Experts of a small language model.
Training: a variant of SOAP for the experts, 430M tokens.
Below are experts of layer 3 (counted from 0) of a mixture-of-experts language model. Rows are named router (the router's row for the expert) and show model dimensions 624-671. Each number is 128 + 32 x the weight over its row's rms, rounded and kept within 0 to 255. Numbers have three digits each.
After each expert's rows: a language model's description of what the expert responds to; "gets" lists some tokens that make up at least twice as much of what it gets as of all text. This comes from a sample of Wikipedia text that the model never trained on. Tokens count by the router's weight.

# expert 18
router:102105152160081116174157140037169149128123125089120128145117122126177099133078083105086119127121106118165192117149165121093161111136163113161175
It responds to: Prepositions like in, of, on, at, from, into, especially after verbs and nouns: born in, sworn in, Chairman of.
gets: " in", " of", " on", " from", " at", " to"

# expert 40
router:120134101164106113168151098138119092133160148103165087162105182142112112135098174159198082116127122116139133110098157093078177121164135123109143
It responds to: Hyphens and dashes in match scores like 0-0 and 2-1, plus table pipes, commas and coordinate degree or minute symbols.
gets: "-", " |", "|", "–", " -", " –"

# expert 21
router:050142108121123184132145155126080200127101143106127116133156112145145123153151135110156112132095171133086097178128128112119161134151140144160129
It responds to: Words completing fixed phrases after a preposition, such as more than, in order, for a while, at any time, plus the/his/its.
gets: " the", " |", " a", " than", " his", " which"

# expert 45
router:093091131187133128110196155098111125124128158097135144120138130182167132152093101153176126129115112134112135134151171105105106142109097121188159
It responds to: Pipe characters separating table cells, especially after numbers or dates in election results, rosters and sports tables, plus semicolons.
gets: " |", "|", ";", ":", "\n", ")\n"

# expert 11
router:116133137190123104123092115067129141059145168116131175118093145110134112165102146127126066095157185142142089087134103101126123131105161136128175
It responds to: Commas after names, dates and places, or inside lists, such as April 2, 2015, Mulloy, Oregon, plus and, but, while.
gets: ",", " and", "),", " (", " in", ";"

# expert 4
router:143141145150100118178159166121088205121075128132155094093120133189175135113069115167157094139114162107118112125095126108088086127166093081157114
It responds to: Function words in running prose: "of" in "as of", "well" in "as well as", and quantifiers like many, most, few, large.
gets: " of", " in", " well", " a", " to", " many"

# expert 37
router:130154153176104134129134121071176170135149187104107140143148114127150100117108175158114114092111138075147140165110104082120161109164119113154131
It responds to: Apostrophes marking possessives after names ending in s, such as Charles', James', Hiss', plus 's, their, and heading equals signs.
gets: "'s", " the", "'", "==", " The", " their"

# expert 24
router:163127151115104083153170137083162118136118111096150166199082112127140110100147114149106093154109166176090177144125154070115139112126165083212201
It responds to: Prepositions in running prose, such as of, in, for, with, at, over, before a noun phrase starting with the, a or his.
gets: " of", " in", " to", " for", " on", " with"

# expert 9
router:134124150134156104149140162081093156090105166102077125143171158129102156130073132204129099097139156065111130124109158107076160132131129092170143
It responds to: Name pieces right after a capital K or a heading line, such as K-ale, K-ol-ong, K-ild-are, plus table cells and the/a articles.
gets: " |", " the", " a", " The", ":", " by"

# expert 34
router:093106190139145055155130162068179106056078130097103150173153099170131110106118128138087066128150201142167156131131095117128092163155100105147155
It responds to: The word the, subject pronouns he/she/they, and the piece "th" inside words such as ar-th-ritis, diph-th-ongs, rh-yth-ms.
gets: " the", "th", " he", "The", " The", " that"

# expert 20
router:144138118154102053178155133107130136097106141103154142175184092156120118112156185153092115135143157153180159126165162115114145159161108113173185
It responds to: Newlines ending list items, table rows and section headings, especially in See also lists, taxonomy lists and "may refer to:" pages.
gets: "\n", " |\n", ")\n", ".\n\n", "\n\n", ".\n"

# expert 8
router:137088160142140084121139180110138107065056141117104157140096099141115169081183164172145084181087129105108167091138211072097097154132140119182112
It responds to: "to" after verbs like decide, having or difficult, plus modals would, may, could and prepositions with, against, from before a verb phrase.
gets: " to", " of", ":", " with", " for", " in"

# expert 47
router:112103107136174090102134159082148104131122191106133154200188078177139080147121154135176107160157176120242153157112110101080154110152126131176134
It responds to: Year and number digits like 2 in 2021 or 1830, paragraph breaks after sentences, section markers, and table row separators.
gets: "2", ".\n\n", "1", "|", "==", "9"

# expert 17
router:122098132132105147138128135094145146139103151076159152224133036123131133062120140153100062125119181153184158122079146071093113136136067120190150
It responds to: Sentence-ending periods followed by blank lines before a new section or paragraph, plus by, of and opening quotes.
gets: ".\n\n", " by", "\n\n", " of", " \"", "."

# expert 2
router:086119135108083138130128112088124150135152166057085170166139109141104118130138116163123063103147150131146162105117149120074142170171180107160072
It responds to: Closing parentheses, quotation marks, braces and commas that end a parenthetical, title or year, often in tables, e.g. (2014), "suffer").
gets: ")", ",", "\"", ".", "),", ")\n"

# expert 41
router:141078123152075073195127134085146104135136191097104152168168121110117114089120144095153048151152134141169123130125189096074187179156105054173186
It responds to: Line breaks ending table rows, infobox labels such as Location or Other information, and list items before a following dash.
gets: "\n", " |\n", ")\n", ".\n\n", ".\n", " in"

# expert 7
router:096135143176092123111134113079119150052115168114074163178092114086154119124128152154115015082156167174156143115156047091108075114107142129119160
It responds to: Commas ending a phrase or clause before which, and, but, plus standalone and, opening brackets, dashes and semicolons in running prose.
gets: ",", " and", ".", " (", "),", ";"

# expert 22
router:131132140125137097140156103101174109043116137086124122113130117111089116140120176131106087125128155133105156129154095097101085115171087094172105
It responds to: Hyphen bullets and table pipes at the start of a line, heading equals signs, score hyphens (2-1), and the/The.
gets: "-", " the", "|", ".\n\n", " The", " a"

# expert 10
router:114161131196143123109140174124152155160151180090086125161111099099088099145110147186138093114126143161199128120138112089066164101172156128123125
It responds to: Colons after infobox field labels (Owner:, Accessible:), semicolons in lists and navbox "v; t; e", and table pipes.
gets: ":", ";", " |", ".", ");", " –"